From a checkpoint of a small mixture-of-experts model trained on Wikipedia: 9 layers, 589M tokens.
Below are experts of layer 3 (counted from 0) of a mixture-of-experts language model. Rows are named router (the router's row for the expert), down (a neuron's output weights, with its number) and show model dimensions 0-159. Each number is 500 + 50 x the weight over its row's rms, rounded and kept within 0 to 999. Numbers have three digits each.
After each expert's rows: a language model's description of what the expert responds to. This comes from a sample of Wikipedia text that the model never trained on.

# expert 9
router:542483422511476427524443416429461465606524495449537593473520535487536386516529506499463473480456602544552498467391509558592500580428442541450534463532463587448452515479622445532511519546481514578483523480464419514588485443500517568419393466540407481481457517505456521519599577464511491532531471539470464491504540493546486500568458551441423486584462575481511538475488522576564546532587482504435518512609457499528549412518460527516466485477520554511619508553505490495470390472518468
down0:541530472510544386475503482515550457526410533572502490509443496419497484528454526465540512487593395465583496451489571546526480502441478507509475475463530452541491544508513457473438549433478535497586477483485510546434484524548405560395536488516533511542430628504559533474438529529501531512466466544564547473642510446537500533508517564622502470395568392521523581532469420476647528519516494515535544441492525543462490532473455428511444433519394474440478503424498448424566578531482449
down1:490476540470507470518516544492468504528627528466490558441560483436515566397578550550485660461459473500592455485468404454492558530516467420534502448466393493524476516507422473504534514471537513488527566447470458505496548575479560596462608480494469454489516507474470453538543427447442546425501429468535523466460542412439530549537565577458449503537519480556505579473484530467521516421551433527474488473500497535422588540540417523545494515479560535465418396415392530403575457516486496
down2:562430625403581504438540603548473436479450487458465524593458540536484568495513568515539460477433516564586533563535537504399482516489526418476415542483474510589467479507554437564493491481475500407471489609494452465504491491501506493527539470592522442519415522451594469564494484495422547607554615469620524562527536592493508503498513506501538499411480543497480547545582450534501445409465486477556476550500402505543496460551524457541528507499579465524531431478487465537476530399531483
down3:481500433542525557560526494585562444523508464523435544474509505446448488498468442414498413444466525449447470531509550572553568501562522489483483534441428526550439482503494404478414534472563491463612475501423565485520456519509497485488363521489471435510501509406537457497554597561581524451515462506595465483517560522431522539475547393447576486512515449459495506397455500433575568482516450574493450447480508545450464437458466475514432517485468506509578388484528536499516488456307492
The word the and other determiners like his, its, this, plus ordinal suffixes after numbers, such as 15th, 3rd, the lake.

# expert 42
router:533510518490476405492563532444439540593442478521512500456547519462490414483481570503481515436569438523524527481582509563491524587493552494546534453568479523493548484398538490439549567508490455537431556553436456552470452502445462507541404623474450499478460580510478512609541491481540480587561423519516544454497518474519475478581469504442466568572439472510518541519416488576466583500566500523523542488555479526546568487510452560461466565476482497595482359556524518667545380510486521
down0:541505514492610475608501523521478484505399485485459529552460455414471472495509511428542486537549479577443455487528432491545546498530488541472508434441495536502529496490448422599505460443502537518542550523436534467440560570476537583549420563469436511488489468578601533405570473473523457490475492511530511572382561497504425524409480479541456485420441499476551436357434509512477476459492478408546500543541497510486547478470571501480484664561391590488549509515548479585511476583466511
down1:562523560582525458579539461521464560501472445591446499519478444516528543460464417466466457498435419503446497475552552489568463617550501602492502449501494478458513440553551560523455506627459451503501518528457503505550581529514452522451467550370576548493530502474496486573524562407530525510390510479457489569485434571493395439587431535503553456492528482403507446524547447451504588497564556497477479495481533438473576487506523449442449475455531533387495484486629525517497568406484523
down2:385543463467596518567574569474509386453530525557474526483506482587542467540448588478522552481568471474461543478548471461444428514584540509486461473514515428460527496470531531454431521495422450418460442584523412415472549486485449488548572540486525515420474497590547521484433436481475532479532505561621514460538537481542536526478551460434506525477490470531481505585554514567477424501510541514568609522524520469440495627516542496390536463533544474575450568527482518561442460456590390
down3:484507492540471476401561526432447545453497482507533488522447498502446551502496555545529525442498485446476420516537439580517406450484503509464503517542444470461531507547484439531551559606475367503514506572487454502488451384445532467377433453498583483418510450572523546495482569455595517456537412487499387480540486503378503602483461435545523405520525425495561550436449443543534536476499441446515391491532475405543558482477516483497528524553602514521512458502545461487479485615551554
Plural noun suffixes (heads, adults, Governors), pronouns they or them, and modals would, can, could, may in explanatory prose.

# expert 10
router:539383496469472562532496459346423454545520528438559580457451575452405458427594457479546475444442522557480522507489533529475472572514446460514561442536469576536471596440455489548551397489487448478519549486517547548431477545458571510493473426566439495499570557466458484574593441479497471532518503548449481433474480506516496482522502546482432483441553498467440485532433576544507568541499530524448625497544462557497513464518500459546492508434428535550535553618560535577417427463460453
down0:599451568531499569602555476434525538436539509574536517448500497463499488572513628458460484532517525501468544509470509508563453525439559577512508544449517449540589428458500455511492498489570462477565464508434501545479540502496524491458401435505560536558508392481433494551503531494456538419483534503562464454469528550523524509495583528513604518485542345512454493515489576521525549504561526537460518467512584445478647499559473518511390555519439543414434458630451433461471435495506563
down1:498475483583460446559441532563543543558441579476500458502457449502550559449472568529442581467504439502499457438599529552513561514456454518537449493550493536522440559485427505527498450551604481516426480499464416544464479547430402513482527494466439466525504472482448468526516425381430466501437548428453530462510474499569462514487514503528534569425467495560447455602516609464488564652533511538533550456487522433514514566506439537544487524518458450476583411380560414452512553476575435
down2:520500529472470492490500537511531544480453439381436483496567507484508539571540618451544472562482441520482510368525417546572565455495514556419539486534536486483452526446502526501498532495466471473408464494438469549453572442474474605493527455528485441509521572447487469384559459531488504551528591564544638515555691579460536436582520430454531479464500494514537505483447605477574494526465546481475562442530435502416538424487518491498574460520491521588459484479480474477478427464502510
down3:511509472487484478539517524509497562470432570495489437475431556460510426400508454509467489571559473537555519439482436524432476514502535513475596483524515547494533436505533565595524586610500503448517501492497407527409553422451474438549525544392457547556594526546494547486562574467453458435544512467552424568420480547434633470470551521550419451497471496485427528525457491575537540505574550472590480530485474438422494605532456566433458439455514566523575561474473441447431505521545531
Commas, periods, closing parentheses and quotes, and "and" ending a name, place or clause, especially in lists and biographies.

# expert 27
router:527536471455517478501423480420454518571461596433526556506566594540501374536566509426531481534441473577540441493380527491450563563484457489513539424513441559512475522461506492537491500518491535548555542469469354566552510433459460526473424439544511457483495479550445531564646482515510474605522463511452493454491528497499470448588521550499423438577506456477502544497482564592447484528496484547465518471494502520550567434529420497575492515462472544454590459608527455578454440529431423
down0:544422465516477504437573536551480570537405521563470485462445428519468438544365500494438449510544499540459544567513532466571461403558519462429489525395520561478435493538553502402422508426495398501435508445497553517519576510555613524489611498481541434515555495461451487599483446507510575437436533466445477508560511504478474530478522484477500532399494488455556512496493525558507550444508509575428602582503441530468452523498526532485463462516493621558601487506536465496484421506601541
down1:519443547541555461379505450494560587534547456501523538489535495532501564457454439497516461517513463608529551550424465420555553414537532489494563506536468445478457513440431557514443489432552497510504510508486461475470518567521469496479594482502487478467454461483524606501520456494580577553471534515604440437513385493518527499517504511544431602496521433429522487549546527436389358470409423405496501455427498459471458551557421433544482535492511439467489545508502508590491553553378545
down2:559435506597545459519561535486518444521424500545489460619465482450513555463541497482503380536445513513543478409552506500458455402452390544515449484586588501501544558525500482514499525448493555437479537505423417495392563482509529462514419564464481510568502559482508468496483464503621521500433568567542551492508479402545530530513376547440505462535466389501532524500402508561539663524489618563430542479521521513433544467459488488516524510463493503537450458464501441504465513504460535
down3:464604481421537532485472553542500556470514599454519505521586458534448521527477483507375522452427512492592486533560528431519431452577527572440559472570484507560509510484433498492535538527395380462420480497534439408467507493488509498456517622622538465453444484599452571475605483481498461457469526497533468505619472414505503537530482500513520469513494471509492451578471413494522599507454506497499492504515510483507480466432490386469556505476534497431426498473467644516488434426480546
Articles, possessives and auxiliaries in running prose, like the, his, has, are, and intensifiers such as very, most, also, extremely.

# expert 44
router:464442499417443457521449499357399498647476592416477560445519532460546416473534517522543473427440505544496575494524480537422449578466506462541497419586487536504557557475480488469594458492483493508400549496497479493484499505472504459537428492474485519573511559537468403574567480387477390561540496535429554492485496522522508409536483519501392546562431426510416507526516539548491530465524530506452520511502519586521530432562484523586512567476509473576541467538533548570418469457463524
down0:468478545359506512553583478456475459472501563494545532433488454551480464476616577602490488418418587436523546519467505428472438519436510513588567480499550589500541538553500484498489549553515575513482539468394561472579512477506485459472569544433568493540476468451526431426484481538495518497530523588442480485530482410457502575441483497475599440533391511513553512495464431495556448478547546446521562513554550488463428519471422408429414429544542490524421541512443515491487467469613462
down1:521427526500492579522563494402529566487595471484550498505486564414539541408501511449448446542563533467395487571563479513531558527452480461451418556505510449504519521440504470575433477508583409479503468557484463491531555459473451474403433422524480390481491509426557462431460517481526540527550479394424453481585564495442578565505503534592563560520484539542558479519529456419555542496502541598516571464558493475534513518463528551588468447485425448558584544468391526474444495477487439
down2:461493430510481502467504535488488488501497473478485469439474500559558455508477546549522482442498389395495474524566598443513438471498536539554461545504402477558527456649497486469475438598469504540383420495522513602455469591585457558471557515551550471479482455445520454482525604434475495593583584501563520478522458485528579412504421508506529590463589501530497455563588587535464506525498506542505551518463455461627402517492544506458415518496476436486476514485466418521500434461494535
down3:547486462483429441463492432490491539515484529463516444386548562545497506552437581477452499458438532469420601520537453550475450442479425539363572500462493427523500446400421565566502602507461497520518555529452460520466581528515537529503481550417559567476526584602550492520472473451559557537442522503468474483484500519567500494570491489547537517446502538476554474491419522539559528520602481583518423474519477442561458476443545463454398477500469525474556516619571585481403432458441529
Common nouns ending a phrase, such as team, name, title, season, and the closing commas, brackets and quotes that follow them.

# expert 25
router:537520401516544495527529420388412488617521588418566561498477540505433420505522451457546542471461509528536494500441518532455516546449529466482452488599425592475505552518553476628594514544544523559485535528527478487562448548503500546514414468541442488503471460506486462593543505483554474561541414544377514495498509520597496446480467568448442468555570556458499487493443549552446495499579509494438529517492526613546532432540478534520511497457517536444609451530532534590427424474426527
down0:522500570418522406493485585536496593487496507475507593478414524505455503490418526415555472523397505604435506449552476542519436587484567496553487473525462508529505446462482504454433492474508377631491511490545453492565600485408471431533511549561524431607524543453470482406534493453527474483564508495509480505562510489561482550534453523518551439510550558461374461502518549480522649556474496547529529495584463447543501486465461539515465415384530449544437505442439472485492526486508475
down1:476470582502498392447542552520554414457492461527382550464456471505503468408521404462513500555498438493559478449485489418519476463475529521508448470505518458539468577515583464477527615446410480355521489495540467444587458552481439544469559450524493522555471461486516451479486544603421511418447484573489530544520517565493589490562496508436500521512518496501516495631516436546568403443534432460504521529524446543534491501568521538469529487495608505631540449511456461500544482420607497
down2:587490461450458523436456561491514551491421483470505506578475606480440456457516486537561509582533592499518557585421474501453483528484508517491419523617524546475453446435350548462540492595413510541435479468504512501538544484459510533505455511548492580483449422517496465556495525514490419482431510474467435499511541504569539550486512529466492454513480552618583544467406413516576367526489417518382520559553503515510458491453493461474454536560525447574493576507398454508515470444477568
down3:496479485573478505525523541459552464489550408530561474546452536600502572477522552491452548445520463518542536509491478375429474446392529494550488483562524562490512591413519393579426461438570413547413530500514530503530438468512484508510423516466490401574451503376486432509548547495485515540427590442486505493415465495497477456432508564489476535590451532559561571530520448552517593554502581454480538455444472523498496433417520616518571471491521455477442476509602462471514502427488500
Commas, semicolons, and clause-linking words like but, when, where, that, plus the, in running narrative prose.

# expert 1
router:589549515541490412500447459475526577501497578397420481496559534507553453446508474429443456530516489504419469578456553548428498490469431432490531414456488504376526540400467405612506426540598403516456539466550457574489516503559418490518360473578430557541533530467460524546613477514487502467476467472455511458452547526542436402478496491525560478533492513513395534500524537544461593541504514554455548464471431555556574505492528515554476514470466564532521446468555471513506461465463518
down0:599489533492567513471493436523470495541528497487500513508503530533539515525496455494549564408522498474486489558488467555546444439543471472524568589443458449492504519559553517567451553504498479511518397437560547529523520564507436514423730521557486410461470545489469599483521505557481599541501454516509497502486461530539380408461496550395597458575549542473441494553483512512497359526491437526490412465497427493481487534470529465417534548508468477449524525487409482555614453493510533
down1:430517458468454539519561507481469523557463446502534508387489479504495436511433492479513506442486523611555599389447482512542470551490467468543540579485469359490469507478458543430576519504576508528473474425525505529463598549538564463518507521442496495562566522539515570522486614535452346402541510553572456509461471477504516481494614500536516519528564475444392536487448489535424493433544426536441576505457578534552514413534444506550498535501509604473482493550533495486567485453398528
down2:502509485459574487473381513418480464478489462509498551482590522535458612461476449458440546447504524517451505581404403540532527572532510494489513533575491567363493446470556472524473471489498449402439599477441530479554509473489518384455670502469462508447488491561490512533525570605420404506539490507501572448531608420466558536499473497507525459515535519456559492515577487525492394478466464536487492458491558454463514493512536448529527495504533495563517533451507428426410514586489575
down3:546561533543499433444505595542510518454364565520383484487441410552479482458418350527598528446429438378530510519480471498414536425617559533551444487543504485493561449537549562544505526456454487472496525484496531501458471540534474517557492525481466480503589449470467487489514567517527453592487515533512446524482511424584486518491553457577495455483460469571541444392528402437454446525492424561491498530478492499572421394539534553517544460450522474568555523516500475532443468543454476
Opening parentheses, hyphens, dashes, opening quotes and small numbers in dates, figures and citations, such as (#, 1583—1598, "carries.

# expert 26
router:552444531476516423446510486504474563617418500532448534460533577433445422520553585517544435514533465545507426497578537561540528474497496507565543422522479515463448449512540514541476506539495488484449539430494468505520457557512491443599375491507454487581483558521479543423498494510512483535564514513381512495493519443478438449500474603470438586510485555437513547494404580524483764513529569565501545521476479465518503450529496558437475529498514475529510509501543421552528517439516449
down0:442497520488569485478535575493495430444467601555461506490460533396512550448591592517501492502525526539541585505562562470474468498432511487399519442402512486439450451647510534389506387459482538481491548515450561472491520508512581583520558422443419576533545564440417507478429462458562580544517485532461410502509424413514457524451473519538505539519548456462506467476587503543450514489542552430471463356494523508490443560520489481543509516473529478483579487483436471535440502598494510
down1:522536525478547400438521472529551552428427474529491470580578609573463461494603492541487473407445423484467488504493517600507466520595515514508566430566544494506571526469504487504469474470472457415533476537463525522423455503440518498474466486538490464485451474389448440531460393455494540621463569516478570454398485502505661518559504602565553522584521504473511508514472519445557484497484475400543523526521500392460563458433496521512501469471408508501511432543525472422527417478504556
down2:448512457535492481550479410464414510488530478558525513452563557527421494518487458486484503503450411506481418489431508462604580549441517511484502404457422569456467506599458495575543508546566464489464522495596522521429507543508500483492564477562567508565551417571441443413449419422503545487512513483537444524496484476481541496524487569500534441448470473481486473435610499538547564501528509400453418478475493498500547579587528608521544479393550565435499434556605415536554481397490450
down3:514452446482483520423500462483559439581564505599435434540391540494437486444561538550554506513546511613455513509520459534534523494538503419521525532495517571488484485416455505452509515577483530519519438497558529506447460449524539573598494542405537469475582558486478604514412553524498457438455495487449544583465458416519520469492496602581540415420482479441503416505575514488440478556375433579512452446493538541542501538432544534542568503476575466433532563526546428535484553579565502
Single first letters or short opening chunks of words split by the tokenizer, like c-ited, p.m., expl-ain, con-ceding.

# expert 0
router:512492471468505378512519562507487499592472527460563530462491507484542473537513509479566499425542489572525515556434533587549529493522532525503548520539476459534478495447497489499583438507580497575512549453430476515519426575401504543512347556532474491558459477553550520483492539422596517468553487456455519412447508467475467511554493495475546490597566517470470466495531507522472744469488550526438504526545501550502612468474456578487504573418506551554533495608511501542537450585447446
down0:467486541468513479485480411459517504475466581537509495496508541479562557486454549497540507373504435572507521572490537521412358491505396431543490461536443532472559467523499534511500502443522446497552463484583518489424464457464510418473553558544493496466553454573537541596527525540510531584508455473373435509519501483467447457402498496528437546542471586436514450508475586591434450492424510379525542454542453478444499451534439544553513507610559582479631462489474530487440412469465481
down1:510381510476519566545482446454549583445469580390498496506493452445518505472512531520553455564432468528462520507440448551477577504477517475440610384534513452437495532478473509516484579552528566612423448524512489464587572477506556412610523521523559509452502500463455487490553546468457426475526527443488505457441530465586519461448457480523460494515513518498485519453441546550561526546521477581458586557419488554616556531409559513457496462492498486441580654490512562548501456443472574
down2:439462472505351386463523487508584517515580378550521567509410503446416563474554450579492467553413501400483430495435511587466494406564536530467451469529440462547586483438476501468443531452423548468527497445527466589512461459447475503484397573544491489582512518475488398430463459499504524508556528473554558441446519603518508471536547468495495503506503488518492540463517480459457438498645468449444490549529511509470578435473538534473486374463452488479552562521493518520547527494506483
down3:463471375571577573499507558495536450500581564500570469488468483495499492534499564454537521598430538556559448573587442542441521515504457534467478408480437494506447510450410517444470544492401457629503462502524489450577477536469517562578496426539388473404532489520431499493479512479520518524456569486562443573564467560402469512503494568487577402433513482487554495501511576490455420402473489465563476445448502537537404534454527476488555469572489585488459557469513468485451531474464418
Opening consonant pieces of split words and names, such as g, st, K, sk, in Kigali, prolactin, veneration.

# expert 43
router:492502413445489528498492510415442486588433469561531482370576504567509453500452457447569551548541458557511462477440463504433505575508461536548471544557450566497585578519528476415491401493625507470416516490480418580524489476460461522499389476541562519519484517513483503576543533473509419500485419492571478538499515471511441515490480517502525464487469421461450527480458477526512661444514555489471435454533512504544626363467578559558472565516527462479584468560519553561478464505467445
down0:545525487491568493472558467575319529514471524497467570569446410432523567525507485464507528474592445429508521452478592435560511503631549521463492460471590479502495601471505547548493446566444459461479582488497516470417442533562457497466586528457463484458543519415464509585465493505455481434566571582428502514538540476490424440455545461503442443498489452427516490453508446422449519536495508493449562599520434483528450516473382567500509477591509474503498529441475506513564504567403500
down1:542477512487484461541527385540485525567540519447499543515536461587508523577505511405433462554485611532484466630459506540517489534504568492553540527574568425520552422460471494577528537499561496412478466440508481488418393497459435528493446546492492523570434572421531519470507527509526468447440459438535359552536472506561426579490449474503490565450459572452431523563531490513506437396589506499559463591551490539520464488527453491585524488423472529486531441489525413520376529481459521
down2:523505621535492435548505453544538517537458480461549493545476523484402428510548570498614506517555458545474528407426531501513530469532525484529479491480521441558463514404553427604494491588509461451557569414539508515501543466427597574563362442472513434495501490449472540546554516537485477536428503456566495441501525434577514565531537469503446517495509454543499442440464573542528570452431539494474631458450516477537576553501563508497434480506404577508523473469520412610594531466512499
down3:587546565611466460476453525540573523423448556478519380590472541503544502549473589383473510536516458533479519444504600480532494458453545516470596479485506562503487562443539512457491460446491516459590494526547501482449497506469556432549368452452450514486461530524536501489480505446538533443384478464476538430573487501427504463441500498503590429508530516531539547471579480464421553458545478420447448550545538594406418486485399568497534530569528548514567387517547507460532472495441488
Word-ending pieces like -ed, -ation, -ing, -ment completing verbs and nouns, plus words such as down, work, death, birth, Born.

# expert 6
router:581485453537495442470451519488525483484429538501527513492448561491480415507482541471512522487535425558541392495475617557559468545515533498548485460534504502462507509449561516530502500513525514535530551485461539506539549572490559552466374586494464573595495465492465442502509490453566457519559505490552536394500532530470446459531562499481564497559614527457436456564461522537471753489519567550453581588495506559557566443452442512473517553521465510588511430561466457510505481470403523
down0:521473517540584521445531550508500460549542506548494503460466505559589525472445450511434528538464558518501587506511550519505528515467475485393546537462490497544529531450441468508448517569426554480478600394447543464542510520486517516497479528452600513577452539530367585484505498497519529430409579410512509407410459444439471508493496438446475491470499506458510541462546448429655560554507550449577507432518472572460508481593489413428465517418520537477472425401410459478476479502507392
down1:492502424451500599420516480474466484480482598517526548452511524444413498480504364523598520446475567562533605449498517515503458480534539493565489459469498461558557531525522489477478538523454617478419519456482392552434473509508540485436565630466481494474570449487513500563503522566507494493534548432528552510486478559492412485524558494499577430521446517594462474445495423514544396521404505601528518514513501447578544540509573445480452505447461401481540431552465576511432484619487441
down2:516482528517467565483486457498502523508566353503555451499586516564503404474523510444531461594571553509498558453453480423598501516515496383513509564528498428515584524534501478418494502515524524583432480463471481442546433455506412552407465528472486513498499514541609509504503480413534490556492526520514536512519510429614602505478594462369563405472563426503489561476439597583519481481480508434520536420436464505491512463565558408567481513480423545429489503506453570506529473506492541
down3:563515497535458552572478465480530500425503451438450440449549528524495542491441490514576435494497518556532512560467514538427458655568447503451483369557525476436539503500466479531506581511410440496512524545502422519506516487409516575446444497581434517489442454565403433605534409544414522401460517451446486464505462524542499490522534415552477485434525565517448498429468586589503432496462572467495461461404502553481434494475399451516507554530501478510485507468565447602538562475542464
Word-initial and early fragments, often lowercase consonant clusters like sp, p, w, rec, gr, that begin words split into several pieces.

# expert 30
router:520520530544477497540483541365502499599485563491584509437560549521408497459496500485547552475527462529513450556466528519442551568470439576520484545517465594452572539488418446560531524514577448527422512437444455511547463558461399567545430482549435459532490458582397509586514547499446384478503440577458467467468566482577554494514507486476464532534547501490431500442426464494418507591497579483506493533511456522515524400553460587532415525464448471506530398570505532539406452531437468
down0:600450467457551447484501583493530482542588445519481409505492594602516586559443508524478491419579437447517502473561511450522460527520444466433559447465461500473661500565539547404533604440545412424533432457466538473453431513524527508510512574558456473465477451460476525530428487454516512522524571485536482613485383574524560551469522497483545557483553531466571503587401415542514437555434464468520440513480516474481507485550415504536516537494552509477532522545521583550514479531543463
down1:530542492494525500540484608517458572498464450484471553535401505580503563533556429562543528461455484509454500416427451434541433477562487446507517526539529475551515432517440416584466478517416585444516585489510503446510494505504512449479501571494518541501426469509428463430541527496590526456460553560500475489477483437476546605469432550495537488486599582478565516524511423484535493400428525392470464500556496484411443449614459440550524449394594469539521497532445600460545507485463393
down2:513500504549594514581540547525406349450567485516605560561515441574524546588514569429523518449436529507513468494526560504426495600418484620510521418512517509552559597528570480507505510561476458457478504486440450511374542516546483415545532450466523557492534501524553444520436451409475475446505627540516508508538551416562562495493418519483525468484536429537487492481444466479546498511484533524591460501428522498478530496436441528519526387530477442519460455575489522452436558548492495
down3:471516467641471477490547502511514511493451491538491431521572661482524611492500567504479585479512454427423527483471415571471478505397456478504436464577472473450462486605536425531581490547505479518478481543436554425436490567637519623517595518492528507483460491544491478504367584536481467411502487511447529492499535523466577465487462471534450506512492593553468456473464573406519527463531505428552504511559480439508489505543440516446548453502506479567552421488439429482484461483463542
Prepositions, auxiliaries and connectives (of, with, including, had, However), and verb suffixes -es, -ing, -ed in running prose.

# expert 36
router:546518466534455489522464495358456533592510556520557481444530534548434465432458525516583518440483485566519494549497473508431504578467432523561483550517419525484507521468427451483552482511503461539458490472514466535510477527416340558505420490557472514588475479542453488551525515521430384524529450566512493487456550470539469492550502487468479541649520481511492511441475461485476520512523590493475479522545430498505547392528501560564395540539484493590548393611507523581353467521425481
down0:451575499487419560560483533484488447546579431488541468436538475573476511472611523469446530493483426522485423508480474446534567553456472536463628561463489542413535592516527494558453487474606504505476523519475510459446479423495447519534447509540445412494610469532563539510557471443518528515465564518511579511397558565467469399413551470469579518468466442524447577502533495457440517547527435484504550464485374509503550445464428530549582510553452469417464434584629520489532508494505481
down1:468559470443528468509489577516507402480525544516497456517570499483561468573466534510419483471468444492513544543514530461519446498528541492443487490473484554489522408530488543490582453451536582538424514428526456462547588531415479556485579481569562499428494494603518557478525470527492526415443477461430440525557447516526415490531444475538449616533496493572480466533497489460516436472530500441484444574546489455564480457440572443462503587548408615536458488559488549574558349632456582
down2:515496440511542592480569537477541482523473497567539565463512514413512555513472414515515480493490466502554535441409447511530477467572437549506516601583507573393604552496479515528556542549475537543481509469474513499460513540557525498434526504397468538520514442545448461535518515602447463617471579541461550542469431435369476513433517530476604397529498542466538461606446483523594483525494350531433537518463512473503484529514503547466499568520518482578441580600473437474523498524569521
down3:482577485387494461523472450561462433536607382455440454547391418419450575521501447507526480416558495469486565558527524548445506533493439548516497462481540507436504505504548448427567394551454494404513524598535487493474591480490497488485540488437486532495457472522586533585532466488543473489456503514485559509464516449522440607442367540452508462544497582474597504508390449556503475543450465529467493471461521433506499472524576374496456514460503443447415491491432545429532520521502516
Object pronouns and auxiliary or past-participle verbs in running prose, such as him, it, been, used, released, appointed.

# expert 21
router:492509541500474451548412472348539540555433476492602518449562499492413496481461538536544617491569485593489442501450579491432585580452418478523521467548455601437539576523465460519552447479544445520423493478478531526476471551452436540528425482602431433561483529486503499540525570483472406502519476495516452538459510474544483519544530475478516499506509535549431522462432507562508576524484478494448500460581382526492472392553479579562442564473525478514543541507588548586391530491440487
down0:470510513499487518562522545554439588517469611473485524511511495473522471608449499558574531487618583510460468497499511567572514499535541519546534480456541572517477525533469482482453471518645533610474536486445495521481462493504485456511523574480463523462580420402417468502451453495489460477526491540467584560537492479490427426546525520342569549452402523442471475522459495408465563616479507420513591559562523526486498463461537466488473387534535493582483521504487543589536458484404435
down1:426450473512546449497494401465434530454471517459485503479506456467502505451477544483566457564497457529431554553478441552432493609496499519492511400489435474595411521412586475523491529572452516438447436483493543443473425502458535402437393454509451528591463534559463451470499441497507552621460597504494488479559539487490437419469539541395503490514489398403613486484444537492543567440464461522530574462474451598447522489529546446514521512445435551564525446489533492548449456431479511
down2:513456533449491506432438590536422562506488651499514609465490516486535441473427408561452504527461576540509486545436511506477485433499512437486558541562541489539475424473528542500488630484437466501555481542433622528572429478548472485482565518521639501506484504473480537533496487446547529572548578538586434454412524525416489441503598542563509436559478407450498548380523490469538513471540518470513500492550564500504425465583550475503467429457489491543585480511494555468442501441509525
down3:556465526537490487564606490533450585492399462532492498476548403493540436490541473403510497520474611494464463446535451432404531441522541485579434464550506526602511521491546443547487419413553482536520457506546474494497603466459523413445418490449449550530485511461473454407507610497489505567418495480514460511476461428509510440455529536412497462571488600558492470457558494429502534441538534566494480553529570529638464472510543492556470521492536616534437459547562461440470473496420496
Prepositions like of, to, from, with, for that follow a noun or verb, and some past-tense verbs, such as founders of, returned to.

# expert 31
router:479483481519503466522502539483434491464464546409592520471449558442462429505446528525554464533500614593472494489476520503446564524523492506540513419504505486506474512483436447536500542567523501497535538482469448530529560501542428532517344437551453417526498537548413365467592551548494547523521527484481442469484494479465467451536473580467590509551530496454486578504372497550488678526530528507492535504577496567455458438479499550570507456411569565472609456477512576577518556413504490
down0:477431565520493522430560522457453480450539609423586532490493475449495486459446627492566478551567521516531441530501454476560577510470506541423530466513531507435479490499524540525488552477560448435460439439471464587522523487481565627507483516504448517500415511523505482540573515480472426530519450577556622489406478517437500564567536492513477365512579539418490427551470445529538519472547542557381429428511462517583449496529577449474452441549512514417521441524444436506584461480486548
down1:470464497496483414464516508473455476507498503576426470438548493482515519510506455539489543517523500561431513560480436551409503545525477504479510517509429464617513440447446580558543474532469519434455418505439475542330455521409541477478506479506518558563449506484478414474478498520552524567529470407526483528451443530536541515455474590547494471561495526482474462475558441416597529562508504440445452449463540377469494474455502469686421523446461534536395453419390484530489466514510567
down2:466509415560551454490526557521528584429449518464495546546419475531434564447429446432460505525509481548443465445382456488547480457512606588470499529555496523512535465595422462463570442493435472522530496463499513478534526425544531563499677539478496522510539391508463516503449567619519481528483435430474463511482563437542460501435471436463479451528461401461536473484558463476416457528468477475488456492499451567419443600403551503525462501494491598429494561546476453491512475546486574
down3:555539489544431427476456467577548446492514518495518545478497492483470452527532497393489434453597507499543484479388513570529560579502402542498580564453445485475505479520564443517412461524517448590520429502477455446616554394517485527541556504490433510475498491557338413505468563477499476514475505426509482543533525511409491538468505548439521515534514514492369437472554479536554495476579506434537573476507508552499514550598546509439507460366435463571470521462419512576459529550499456
Single-letter word starts and pieces like n, m, M, R, plus byte fragments of Thai, Chinese, Japanese, Devanagari and Cyrillic text.

# expert 47
router:511514493521475580515451512371376399554464513472495487517485530477432467458513495501532447495521554542433480522512537505463530548426423457514573475509486514394552512397559488499507447473475553501569537464513437544467508581440446490505347520620503494529564622475535548529567512511554511575554492544517534438501520575515507519616510557491475454529481478526504529517454557536461572505532400554488599442510484508508530396472434421492465541425408447489550485523525460577448542521437414
down0:423431443456440457494497558518523430495469553439588464545522476514547511549489531527467516590461493612459558486581491494491531525478533520514552436511524573539530490496468460464489472464478495534596484394561537450526571527595454465421496507478610526482499472536551530534499418492464428489439514533383492628543549440579436391437555525445568509473398448475450501491426487484515450486523554474420372517551459511623494502485587499514539429461446527540574492509524521480505454598504506
down1:437439531397413435511523445493539504531555439480484544474506499546560406458530433471436477473550526461517531449520447486411472412429583462493520418503549544434567518486460505545512513525478430555507461481459476485570518512548576516380480459571462450587499576507494474471449533436394472478554480426487515491471445439546480459467439514564517424554453614475501505468522529517520562493382569451545537523505517454583468399508552541394545543529514481451462483637497570526562514511431431
down2:553513433527481442425404510518522568526493457395494510606497587520398425464441467518558537452535494516507430554509496538497491387513428436404426546452506546522496456432519447487515531518551444523434509501417499542528477544505540614570399512463541546484547535481485512531525471568492485456414495584558541525545530483517427422554513522491513546566457488469530557426478484561453490488537456510480440585538489653592509467508562541592450468435590523495598532559546487507560461515523507
down3:486532548445492414482512508494407511562529582556517535478591476419474551485474530494467542406536412529488534478499540368465451567481425474533451595462608502539564508521509369592473431465607496440509517418465483480408487463562409531453565531580418379494493582483445493436463479546496607568535527511471552439521475454491484502509496564586440563473503482499447487518504471524455471565519515509496495402580538492515514527512545438538509490558531464531607523580528485501450470507515504
Connectives and modal words between clauses or phrases, such as and, or, to, would, could, but, &, and commas in lists.